From a checkpoint of a small mixture-of-experts model trained on Wikipedia.
Size: 8 layers, width 192, 19.5M parameters.
Experts: 32 experts in each of 4 layers, 224 SwiGLU neurons an expert, 2 picks a token, a sigmoid router.
Training: a variant of Adam for the experts, 462M tokens.
Below are experts of layer 5 (counted from 0) of a mixture-of-experts language model. Rows are named router (the router's row for the expert), gate (a neuron's input weights, with its number), up (a neuron's input weights, with its number), down (a neuron's output weights, with its number) and show model dimensions 96-191. Each number is 128 + 32 x the weight over its row's rms, rounded and kept within 0 to 255.
After each expert's rows: a language model's description of what the expert responds to; "comes before" lists some tokens at least twice as common just after its tokens as in all text. This comes from a sample of Wikipedia text that the model never trained on. Tokens count by the router's weight.

# expert 13
router [188 113 230 185 140 148 137 185  96 154 120 132 156 131 127 136 161 135  98 153 139 168 130  89 160 102 168 148 152 164 114 127  98  89 149  32 115  63 140  97 136 116 149  79  96 114 219 134 172 120  98 121 139 150 183 134  50 154 164 120  96 109 130  90 109 121 152  84 144  77 152 146 178  92 122 202 115 130 115 120 117 120 200 168 178  92 159 145  85 126  94 108 136 120 106 109]
gate5 [190 123 171 146 128 153 133 132 122 113 112 157 109 169 117 175  92 146 122 103 129 162 164 165  92 154  81  74 149 152 128 130 117  80 130 115 164 142 167 153 137  74 155  74 106 117 128 102  98 122 102 134 136  69  33 183 139  99 155 110 105 124 149 140  76 131 203  83 132  56  86 145 171 116 157 148 105 167 108 120 132 137  79 131  96 145 106 133 167 126 138 105 151 156  92  69]
up5 [ 92 124  89 160 121 120 143  81 130  98 140 124 117 114 189 107 212  98 127 148 145 149 145  81 142 146 241 149 110 129 117 118 129 172 166 123  75 145 123 165 103 131 130 185 106 145 163 135 104 207 204 115 132 161 154 138 122 153  86  70  77 138 130 131 137  69 148 117  97 130 105 135 128  97  89  91 134 112 195 118 122 133 169 166 157 123 139 130 130 117 142 112 146 142  66 205]
down5 [148  92 187 134 126  91 163 113  88 178 136 128 108  64 109 147  53 112 133 149 139 156 108 126  97 153  89 121  91 121 104 153  98  88 133 150  75  94 130 116 100 125 185 114 176 103 148 138 136  56 161 141 126 196 118 127  97 162 129 105  69  94  83 144 157  66 118 192 156 150  98 119 130 115 106 132  92 107 108 167 170 119 107 116 124 117 128 145  90 103 140 163 115 151  26 203]
gate6 [104  87 119 159 117 114 159  54 149 153 102  76  99  86 138  88 149  96 136 112 180 142  88  69 122 102 117 159 127 115 102 108 114 137 125  77 142 128 136  81 102 116  77 111 118 139 131 163 143 173 126 129 157 110 159 135 139 135 150 165 142 136 127 112 185 104 122 158 185 133  79 167 107 145 117 133 101 155 125 115 107 192 124 118 184 132 162 103 130 126 117 149  95  83 138 139]
up6 [183 174 150 112 165  70 114 109 154 189 173 156 145 111 142 166  87 151  90 142  83 165  70 137 162 152 124 133 129 119  75  96 176 118 152  86 113 128  69  69  95 110 112 176 134 113 193 159 125 168 205 111 152  99 151 116 131 131 126 147 187 140 138  84 188  90 149 184 141 142 166 125  93 154 140  94 166 100 108 123 122 149  79 148  94  89 127 156  92 117 103 108  78 130 201 105]
down6 [125 120 169 151 126  82 134 155  73 129 128 194 114 112 134 125 163 173 201 103 109 155 169 105 121 184 164 116 107 166 152 130 126 117 121 114  57  73 208  73 149  99 134 121 115 102 140 114 145  62 114 138 124  99 121 116 110 148 125 132  77 125 160 211 152 105 209 169 178 143 116 108 125 134 135 153 184 150  62 192 144 101  68 162 180 151 140 147 133 121 125 114 168 104 105 117]
gate7 [ 70 136 147 162 121  78 123 133 149 121 197 122 159  84 149 184 153 109 136  81 164 151 118  91 145 109 153 127  71 194 165 101  75  76  86  98 181 131 155 108 157 122 119 170 150 141 138  88 116  57 134  92 119 150 121 169 124  76 222  98  97 140 132 100 103  97  97 171 193  57 124 124 140 107 213 170 163 131 114 116  89 172 130 134  96 142 108  78 109 130 120 132  80 116 147 128]
up7 [ 73  90 124  91 154 125 100 122 130  92 124  58 170 102 112  74  41 135 103 147 145  82 103 146 128 140 139 132 114 146 110 138 179 107 160 177 117 131  67 118 107 162 127 126 159 153  71 142  36 137  87 124 147 102 121 158 159 121 123 145 130 144  43 137  72 126  94 144  40 158 128  98 111  87  86 131 156 140 122 141 177 117 106 158 177  93  88  91 131 107 102 117 215 148 209 166]
down7 [132 137 118  78 134 126 132 161 122 121  90 130 148 100 111 136 129 162 210 103 162 107 186 121 117 160 159 120 121 107 143 141  80 155 120 107  99 166 136  73 140 167  60 103 138 135  85 114 179 125 148 125  92 138  69 157 112 157 114 138 144 114 129 115  78 133 115 134  83 101 127 145 129 121 116  71 122 191  76 182 171 169 127  92 145 130  80 104 140  91 147  80 117 129 131 161]
What it handles: Past participles and -ing or -ed verb endings after was, is or he, such as linked, persuaded, traded, released, born, known.
comes before: "to ", "in ", "by ", "the ", "as ", "a "

# expert 21
router [164 107 181 128 148 109 134 104  91 146 151 141 149 119 124 113 128 120 123  99 145 160 164 139 120 100 147 149 175 139  91  71 110  73 137  88 136 122 106  85 110 128 133  94  75  74 157 139 132 144  81  86  98 117 168 174 123 170 159 115 113 160 164 108 119 164 165 153 129 120 173 157 175  72 116 171 104 159 127  63 152 102 118 166 166  97 148 148  96  77 161 160 131 158 118 109]
gate10 [ 95 164 130 155 136 168  91 120  92  81 146 101 186 123 165  54 141 147 155 110  73 106  87 149 157 110 104 173  77 188 131  93  72 150 153 109 125 152 114 147  98 138 134  67 110  76  96 105 101 114  88  77 102 177 123 127 152 140  75 129 136 105 149  59 133 149 124 109 140  78 139  97 111 159 186 157 108 125 168  87 110 110 157 141 153 134 137 136 146  86 177 150 100 103  80 103]
up10 [174 157 144 134 138 125 179 129 136 159 115 177  95 123 128 157 112 189 177 114 115 121 117 160  96 156 152 110 161 160 109 170 174 134  92 120  73 104  71 112 174 108 120 203 104 136 162 123 138 175 117 135 146 123 130 131 108 133 107 137 154 118  81 149  77 217 147 103 162 148  99  76 176 165 169  88 126 120 182 143 137 159 137  92 125 112 117 108 152  95 109 105 136 149  75 110]
down10 [139 130 186 104 156 140 119 140  78 133  94 104 104 161 133 103  89 139  76 104  56 176 114 107  84 163 138 131 147 181 138 136 114 211 135 172 110 118 123  55 120 124  97 140 152 141 167  90 134 176 123 161 105  85 192 119 170 160 142 113  85 130  96 107 128  85 178 138 118 159 146  97 135  68  79 119 151 177 194 134 121 133 159 154 127 110 185  92 113 145 170 167  97  87  92 111]
gate11 [147 109 116 137 136 155 153 217 191 152 121 138 155 114 134 154 121 143 116 110 163 122 104 109 137 155 136 131 123 205 102 137 134 127  82  92  78 102 101 121 127  97 112 100 151 166 187 133 125 115 149 115 118  95  84  85 127 125 129 108 155  65 158 110 103 100 142 106 128 133  89  76 147 139  96 154 127 129  72 168 144  99 200 121 125 154 129 127 158 128 135 152 181  82 185 141]
up11 [152 143 129 120  99 125 142 137 108 151  70 167  98 142 172 182 120 185 166 117 142 169 141 166 122 143  91 143 160 116  70 147 115 101 151 120 110 158 137 167 187 109 145 137 127 150 144  95  92 177 105 145 117 102 152 122 127  61 100 122 137 149  94 109  76 135 172 131 151 143 123 149 185 125 133 116  85 102 142 145 130 129 132 121  74 110 107 148 138  54 176 114 149 126 100 102]
down11 [119 105 127 154 196 124 100 144 137 155 125 146 112 118 145 115 131 108 130  67 105 179 141 100 133 141  86  82 196  99 109 137 116  95  87 178  86 137 120 113 186 125 154 142 151 146 146 131 161 187 132 118 134  69 129 115 171 168 112 113 107 131  39 101 116 118 169 203 189 111 107 130  82  56 148 115 122 125  77 186  85 137 153 149 139 147 134  72 107 183 141 148 145 154 129 116]
gate12 [167 130 158 165 115  54 176 123  95 197 129 125 103 124 115 215  88 164 130  94 119  98 125 149 140 157  53 142 170 186  72 165 122 120  90  99 172 133 155 142 137  71 124 115 124  97 119  73 147 163 117 157  94 164 166 120 129 134  74 140 181 142 129 113 143 110 144 124 138  96 139 148 175 128  88 117  61  99  87 112 125 173 134 139 125  64 127 150 144 179 124 110 125 135 184  74]
up12 [ 97 147 150 135 130 102 144 183 135 138 183  90 100 150 108 109 135 107  85 143 132 125 177 150 149 102 152 123 162 132 118 137 147 117 144 125 181 106 112 185 161 170 112 111 150 133 136 103 130 202 102 135 136 158  67  37 140  81  99 192 185 146 205 126 122  77 152 144 136 138 132 194 133  64 102 144  68 127  93 188 125 108 130 103  87  87 110 134 134 137 101  65 144 130 167 136]
down12 [119 184 126 108 146 115 102 120 161 166 117  73 162 105 146 133 110 158 117 145 111 172 161 136 136  84 140 104  99 121 116 127 113 126 128 155 122 129 149 140 103 112  58 132  85 121 124  93 128 115 112  89 178 142 114  56 221 138 119  97 182 122 111 123 123 183 130 186 176 166 119 185  99  69 101 115 167 121 128 198 100 112 153 131  72  94 122 138 141 142 126 136  93 164 198 158]
What it handles: Suffix pieces closing a word, mostly plural -s, -es, -ies, -ers, also -ing, -y, -ly, often before a comma or period.
comes before: ", ", ". ", ".", "\n", "\n\n", ": "

# expert 10
router [169 100 215 184 133 120 107 142  92  97 142 122 145 123 124 108 138 147 141 154 118 112 118  97 123  74 172 121 154 134 110 105  63 106 145  89 113 110  97  84  89 134 183  71  78  90 157 110 139 100  90  95 144 140 171 158  70 165 168  93 135  96 146 112 108 114 132  78 172 116 115 119 207  91 135 172 135 153 112 105 120 116 242 167 134 102 128 129  60  99 124 149 142 135  96 127]
gate3 [103 127 153 140 147  82 179 148 155 113  69 128 147  62 172  93  83 124 146 106 182 135 162 167 113 150 106 179 100 147 125  95 127  92 180 140 131  80 132 132 131 107 172 155 118  34 144 119 142 123  65 129 157 130  63 191 179 118 114  94 160 164 140 132 111 156 211  82 146 128  90 130 160  58 158  81 117 118 174 123 105 172 143 187 114 143 126 102 156 168  86  77 165 117 134 146]
up3 [123  42  92 143 163 147  97  56 125 123 123  99 121 161 170 107 137 116  44 148 127  97 185  91 143 117  92  96 114  83  91 114 127 156 139 116 171  85 104 117 127 116 131 141 131 144 122 128 135 163 166 171 144 129 195 106  99  65 182 151 109 153  58 147 131 119 120  79 195 148  81 167 157 171 118 136 116 168 116 104 105 129 148 103 157 160 141  55 164 102 112 139 106 135 125 136]
down3 [144 151  87  87  67 132 169 122 116  98 143 171 116  94 101  81  93 117 137 106  64  96 128 159 134 138 175 161  88 129 162 121 151 150 134 100 160 187  93 157 143 128 119 143 153 121 163 152  80 100 144 155 143 114 154 140 150 140 174 123 159 116  93 126 106  70 133 127 191 150 149 151 139 121 103 104 126  38 125  59 146 114  92 152 125  74 161 145  89 142  80 134 150 148 134 146]
gate4 [150 129 110 176  93  69 172  96 197 150 140 155  94  65 157 173 125 122  91 125 130 158  89 105 144 109  91 157  97 131  91 127 139 143 136  99  85 135 146 108  95  83  87 139 111 132 147 135 152 185 188 186 174 185 141  97 110 132 145  98 106 110 149 134 143 102  99 125 208 129  69 103 149  77 171  77 127  99  15  95 100 142  74 139 125 185 127 170 182 146 204 123  76 141  94 104]
up4 [166 160 153 105  90 121  94 189 134 136  56 110 123 150 145 115 121  87  75 119  99 173 106 110 184 157 146 110 108 134 110 129 171  93 145  84 131 138 149  77 175  86 134 127  99 156  88  86  96  98 134  89  72 140 123  77 161 115 181 136  66 132 119 170 124 105 117 164 148 121 155 146 128 119 170 170 126 181 123 133 125 141 157 135 189 115 159 104 161 136  89 128 163 108 106 153]
down4 [133 123 124  86 113 148  91 157 112 132 110 149 142 116 170 112 186 135 134 171 123 139 129 138 152  90 162  98 149 122 126 183 103 144 116 114 101  73 114 158 134  86 125  94 165 127 189 140  87 148 119  86 142 156  84 128 130  92  55 122 181 121 106 141 167 115 115 167 172  89 187  85 110 127  70 128 187 113 116 134 161 155  43 178 150 104 154 161 124 149  86 137 180 165 147 115]
gate5 [141 101 128 124 154 148 192 183  68 152 124 172  53 140 127 195  69  55 155 154 123 123 153  82 180 153 125 175 143 110 128 167 141 147 114 126 129  60 148  80  93 139 135 142 122 133 134 122  88 167 152 101 132 117 108  97 125 106 163 138 127 136 116 129 188 143 130  76 172 144 116 106  97 144 159 158 148 169 141 127 136 160 176 144 122 114 147 112  76 115  55  96 138 134 121 127]
up5 [123 161 105  84 133 135 154 202 157 185 144  54 156 129 111 140 160 116 136 121 187  95 113 115 116 109 124 105 123 158 149 135  42  77 124 163 154 113 177  87 145 160 105 105 161 143  79 173 159  77 134 177 132 151 179 117 118 161 170 106 158  67 135 103 128  94 103  26 137  97  89 153 103 143 130 100 120 187  96 138 152  38 150  77 108 201 130  92 127 132 147 104 139 144 111 156]
down5 [102 120 141 115 102 145 149  84 174 139 111  91 143 144 144  97 142 134  85  72 175 150 159 122  89  66 102 141 113 107 103 162 121  98  93 136  80 111 151 102 133  87  94 160 173  98 104 196 148 117 168 134  76 152 157 133 157 128 100 162 184  74 126 209 126 113 149 122 162  92 129 155 110 174 135  96 127 146 199 113 103 106 138 109 200 160 154 173 176 150 154  92  84 116 135  84]
What it handles: Final pieces or heads of common and institutional nouns, often before "of" or in table headers, such as -ation, -ment, Party, station, album.
comes before: "of ", "in ", "and ", "(", "for ", "was "

# expert 30
router [135  91 146 211 138 140  81 142  52 149 106 121 165 131 172 136 113 180 112 100 103 129 178 116 116  67 173 140 134 146 111  59  77  91 153  86  79 110 118 104 136 120 169 123 111  57 142 102 139 167  75  98 124 120 157 158 117 153 176 121 109 195 122 147 153 131 125 176 138  91 131 159 169  78  91 101  93 132 121  28 130 139 166 196 168  63 144 155 114 104 166 168  89 134  96 101]
gate9 [147 113 156 106 146  78 156 187 225  63 135 140  84  73 122 103 150  83 132 135 123 189 153 149 158 149 100 143 169 220  95 123 140 145 118 109 121 131 167 119  65 144 111 160 147 119 164 105 131 150  83 111 106 156 101 120 114  65 138 104 101 129 172 117 117 151 159  99 189 103 157 176 131  81 154 163  92 157 114 132 124 127 135 137 131 144 101 141  77 168 138 106 117 104 131 125]
up9 [ 87 178 120 113 170 115 131 133 182  92 171  88 154  72 133  50 145 144 114 158 129 138  68 125 138  88 131 127  91  88 126 127 111 164 143 153 190 116 134 106 187 196 167 105 135 166 116 123  96 211  67  86 140 163 114 130 145  73 127  80 142 123 197 111 108 115 101 128 118 157 149 127  73 109 101 132 109 108 142 166 129 124  95 181 189  59 108 141 112 158 144 125 142 116 130  79]
down9 [ 93 102 142 146 159 149  89 123 134 118 135  74  95  82 112 177  59 146 184 165 181 160 116 119 157 193 136  95 125 108  81 137 142  99 132 209 112 137 176 130 150 171 125 147 181 127 172 171 117  99 149 130 201 184 153 155  58 129 122 102 108 102  61 205 175 108 122 139 102 126 114 135 150 124 149 138 124  72 108 111 140 111 166 143 108 118  93 109 142 106 126  75 159 149 156  73]
gate10 [122 100 147 171 131 136 155 141  90 125 109 166 162 167  98 203  63 128 144 134 131 110 119 134 109 193  86 153  53 141 113 141 117  94 170 111 103 161 159 139 135  83 136 110 126  70  99 193 157 103 158 213 127 149 126 164 115 165 124 131 134 116 148 172  51 110 134 160 114  77 105 133 149  65 107 115  90 131 198 110 101 175 146  96 128  93 157 174 117 128 164 100 182  84  85 149]
up10 [ 80 144 116 151 119 177 164  90 141  76  93 140 136 141 109 111 159 175 105 134 119 118 156 165 137 123 140 110 203 175 146  81 167 102 143 115  89 105  52 172  93  89 221 122 119  95 152 169 111 126 132 155 145 146 136  98 167 204  87 121 122 138 123 126 108 172 120 136  74 109 103 143 144  78 115 125 169 115 119 127 167 115 127 147 128 125  78 139 135  98 198 126 122 112 150 174]
down10 [115 151 114 121 209 154 164 152 103 109 131 185 133 155 144 158 114  86 104 116 130  87  81 222  50  96 148 141 172  74 149  85 148 151 117 113 147 133 105 171 132 118  94  47 135 135 128 103 109  81 190 129  67 150 120 107  94 103 177 110 107 147 157 177  65 149  94  79 132 121 141 124 147 102 110 118 112  92  83 184 174  82  57 125 128 121  68 133 139  93 123 155 155 133  93 128]
gate11 [ 81 163 129 166 137 150 110 110 130 103  72 169 108 162 140 137 210 163  97  66 138 143 111  70  99 121 144 130 102 184  94 157 111 104 126 134 128 153  88 160  98 133 149 130  63 124  99  75 186 142 114 136 209 139 143  77 101 155 200 124  87 105 122 151 120  68 144 140 159  69  90 112 107  77  77 104 114 103 127 125 156 123 167 123 126 129  68 147 128  77 151 160 123 162 149  84]
up11 [155 123 119 142 130 127 158 133 133  92 122 123 132 115 163 203 121  84 104 162 149 156 196 146  82 184 141 113 115 136 135 157 209 127 116  73 121 120 126 124 180 123 139 154 206 137 139  92 125 149 144 136  79 162 100 176  91  89 168 137 104  86  93 107  97 193 106 100 168 155 130  53 136 113 132 121  71  64  95 130 109 189  77 134 138 161 156 159 129 143 109 176  84 119  44 127]
down11 [151 163 125 136 114 193 176 141 125 107 111 146 180 135 112 174  91 159  87 160  84 138 124 204 166 124  70 124 121  91  84 103 197 114  90 189 104 159 150 124 144 123 137 113 170 127 146 179 150 120 162 114 131 102 132 150 174 131 158 113 132  95 175 150 121 122 126 136 163 100  94 145 114 155 108  60 117  78 166 116 139 102 116  84 153 136 139 112  79  80 104 197 158 147 143 176]
What it handles: Whole numbers and leading digits in tables and statistics, such as 14.93 or 4–12, plus nouns before a colon like release and company.
comes before: ".", ": ", ", ", "–", ",", "\n"

# expert 31
router [146 105 244 139 154  97 131 147 102 114 127 125 153 118 151  85 142 161 120 187 133 117 117  71 142  91 185  96 137 119 120 133  99  89 163  85 131  91  99 101  74 117 132  81 107 105 169 133 118 149 121  59 122 129 136 138  21 157 185 160 148  97 145  86 140 150 165  91 144 128 140 141 191 129 120 147 134 139  99 111 127 111 225 151 155 129 170 153  79  85 147 137 121 123 128 104]
gate5 [142  82 125 148 111  87 203  97 130  97 117  70 111 167 137 140 126 116 147 133 174 153 108 127 142  82 145 172 161 129 148 150 126 109 156 141  99 128 162 118 132 129 110 106 130 123 124  88 177 137 115  99 124 128 106 131 129  98 113 130  98 136  89 100 104 117 113 169 194 126 111 159 119 110 180 106 100 133 120 113 182 120 103 140  87 150  85 120 132 142  97 155 156 120 144 152]
up5 [119 123 146 126 134 103  87 147 116 123  97 135 133  29 120 122 111 124 131 137 146  62  92 240  88  81 189 122  86  96 138 132 151 161 133 152 145 125 155 143  81  89 171 136 114 130  85 141 116  99 107  91  87 176 121 203 145  99 109 119 109 121 192 161 126 154 172 163 142 128 137 125 143 156 166 130 143 128 133 119 124 136 163 114 140 199 178 106 151 131 116 129 126  79 122 106]
down5 [176 200 131 131 145 139 190 165 111  94  98 210  90 113 116 112 147  85 161  99 134 132 131  91 173 101 188 142  63 155 134  95  90 139 141 145 175 138  98 119 103  68 104 151 124 160 112 136 129 169 136 169 183  84 179 160 120 164  93  91 109 153  74  91 168 149 137  94  92 132 161  86 142 163 165 108  83  99 124 152  43 127  87 133 149 131  94 164 163  99 105  55 120  82 133  80]
gate6 [167 153 103 155 131 129 116 156 152 170  80 138 172 144 159 143 147 130  56 156 122 132 135 115  87 122  60 106  97 122 148 133  75 113 129 114 178 139  91  41 148 142 128 125 175 149 196 121 116 146 138 133  79 106 165 123  63 115 109 161 104 150 117  70 157 110 177 132 136  98 133 115 124 131 136 105 141 136 128 116 121 113 137 136 149 176  83 176 102  89 161 128  73 123 122 133]
up6 [210 101 121 171 170 111 124 144 152 126 142 145 128  63  75 139  39  96 185 111 172 197 119 236 143 189 177 117 103 135 123 127 163 173 150 125 124  82 158 155 117  75 112 122 113 125 116 119  93 148 125  98 146 149 103 178 180 181 120 125 103 122  89  87  92 117 152  75 124 179 131 112 119 145 161 159 110 140 164 120 124 158 142 142 125 152 138 126 181 133 145 191 159 138 140 147]
down6 [101 143 132 110 124 119 177  88  87 147 122 130 117 128 116  35 170 152 115  68 174 123 130 132 149 138 145  62  98 156 104  80 115 153 122 126 178 125  70  92 159 131 130 153 154 188 173 135 145 154 101 154 127 103 161 111 156 140  92 120 136 140  87 138 151  69 128 163  94 163 116  70 103 142 137 137  70 113 134  74 120 138  90  93 170 111 107 130 126 137 125 125 153 151 161 129]
gate7 [170 160 131 139 100 106 111 158 130 153 143 130 172 116 144 134 133 117 116 142 148 217  92 154 169 160  78 112 147 145 137 144 174  85 139  72 184  76 118 114 105  55 126 137  50 118 155 144 161 164 160 133 184 115 163 123 108 151 159 134 182 130 129  94 150 123 128 182 160 146 143 133 134 160 146 144 145  98  71 107 129 186 100 153 136 153 135 103 149 132  93 116  81 188 155 159]
up7 [137  90 112 135 158 108 148 178 172 135  78 197 200 172 127 113 138 134 185 123 159 153 156 107  88 162  34  99 114 151 155 144  95  53 129 136 122 114 179 147 117  96 136 157 138 114 127  94 102 148 172 157 136 129  84 142 110 173 117 125  98 145 124 116 131 200 129  86 126 132  75  90 116 160 192 131 119 119  92 132  99 134 173 128 131 105  85 103 110  47 181 112 148 147  88 139]
down7 [ 84 142 162 115 146 153 146 133 141 173 146 130  94 130 145  71 165 127  45 128 116 148 120 112 131  89  90 144 124 161  84 158 199 186 133 134 102 122 108 161 130 154 103 177  85 123 124 133  99 162 117  96 113 136 125 150  73 129 128 134 125 136 164 124 163 121 105  73 104 151  97 123 163 184 104 129  65 195 151 191  84 144 131 150 137 100 112  42 101 147 177 139  98 155 158 107]
What it handles: Pronouns, adverbs and adverb endings in running prose, such as he, they, it, also, not, only, how-ever, eas-ily.
comes before: "of ", "in ", "was ", "to ", "and ", "is "

# expert 18
router [170 101 129 227 156 149 148 177  99  88 130 122 123 117 140 121 104 123 150 127 118 152 141  95 133  78 188 155 143 113  96  88 108  98 142  68 160 140 130 110 112 150 160  89 101  60 119 123 141 156  60  98 138 111 141 192 123 191 135 122 126 155 158 124 142 114 120 123 135  69 161 126 173  97 145 165  56 142 150  10 122  80 174 163 187 108 162 127  98  91 165 126 113 132 126  84]
gate9 [ 56 159 117 126 151 141 115 166 186 108 117 132 137  53 114 142 119 106 178 176 165 156  90 105 191 140 179 149 123  92 109  69  87 118  72 147 118  97 138 103  96 157 145 147 180  76 134 132 138 122  91  90  96  99 174 102  99 139 137 139 111  73 117 104 149  79 150 109  62 192  93 160 162 133  82 156 173 123 109  91 113 120 155 199 212 117 154 125  91  98 131 170 111 144  90 145]
up9 [154 117 126  83 178 145 142 121 117 144 165 133 158 139  89 165 127 211 131 123 169 169 171 136 103 166  92  89 112 130  80 149 173 171 149 138  98 127  94 145 113 148 166 121 159 133 111 131  57 107 159 164 118 174 131 131 189 112  98 115 168  77  97  77 110 159 122 151 112 154 111  91 119 145 133 126 141 114 159 197 100 131 126 127 155  73 136  97 104  47 154 133 135 144 100 100]
down9 [166 132 113 129 108  88  84  89 135 100 114 147 155 196 107  70 122 165 173 153 178 115 180 131 145 187 147 137 140 110 183 116 107 147 128 133 103 169 140  43  98 150 119 145  78 119 112 158 203 177  77 107 161 190 173 132 153 127 150 162 157 164 119 130 104 123  98  89  96 105 153 143 113 102 125 100 147 130 129 126 133  80  91 152 121  91 154  89 189  72 105 114 145 120 125 104]
gate10 [ 48 153 160 166 185  91 161 112 120  84 123 115 119 138 138 125 116  91 183 178  84 140 121 129 159 189 131 121  95 145 110 108 102 127 169 120 134  96 135 116 120  81 169 149 115 113 164 120  97 132 101 117  84 135  99 154  76  74 105 130 155 231  92 171 163  72 138 141 172 119 147 152 161 145 145 115 143 160 134 140 120 216 141 141 108 162 165 144 141  88  93  98 111 185  97  85]
up10 [108 102 152 139  67 148 154 178  91 100 114  93  88 126 173  92 148 125 124 117 149 125  99  96 184 124 182 118  81 145 194 113 150  69 159 121 104  94 136 112 105 124  86 141 134 141  98  83  75 123 146 158  62 190 167 142 112  93 125 106  74 145  56 161 142 125 120 113  99 166 104  99 182 136 131 126 109 124 110 105 121 138 207 128 131 131 167 134 101 164  56 129 127  97  87 192]
down10 [155 117 149 138 115  59 121 109  73 150 119 117 194 169 140  90  99 138 206  51 153 103 173 120 145 117 154 152  75  80 119 130  97 136 132 129 174 121 135 118 178 116 111 165 155 104  86 112 108 129 116 166 129 113 175 117 172  98 151 147 161 173  90 122 177 130 150 181 174 111 102 126 131 124  75 111 172 126 107  69 110 140 134 180 134 117 121 144 100 133  97 119 147  97 109 146]
gate11 [111 161 160 105 105 170 138 155  90 131 103 105 130 106 141 138 177 125  79  99 148 151 145 131 109 115 162 148 142 150 155 122 104  89 169 117 114  95 167 126 106 146  96 124 103 162  68  88 115 104  32  95 117 129 138 156 106  44 149 137  42  79 139 111 119 134 127 103 126  88 147 119 155  85 140 147 103 165 103  98 118  85 166 108 142 135  78 107 130 135 158 139 199 113 153 176]
up11 [141 165 115 132 180 101 115 179 177 101 125 163 131 201 121 124 127  74  73  82 123 190 192 130  85 162 159 164 121 127 154 154 144 151 122 140 150 130 170 159 158 160 121 131  75 157 128  84 136 148 102  96  77 153 167 129 130 133 166 140 157  75 166  35 156 157 107 102 105 117 140 119 115 106 106 106  70 112  90 102 188 113 149 111 108 113 130  91 114 124 131 147 165 111 187  93]
down11 [172 105 126  85 158 184 121 130 141  97 100 103 146 138 182 158  90 128 109 153 112 163  80 116  95 201  68 133 106  94 134  91  87 136 132  97 175 162 133 151 144 147 105 105 130 163 117 131 195  87 149 141 147 146 113 157  85  92 191 192  85  77 113 133 118 127 103  74 112  56 123  60 114 169  83  88  84 136 102 113 125 104 118  90  88 116 133  91 126 135 109 144 120 195  91 107]
What it handles: Section heading equals signs, end-of-line periods, closing parentheses and table bars that come right before a line break.
comes before: "\n", "\n\n", "- ", "000 ", "See ", "00 "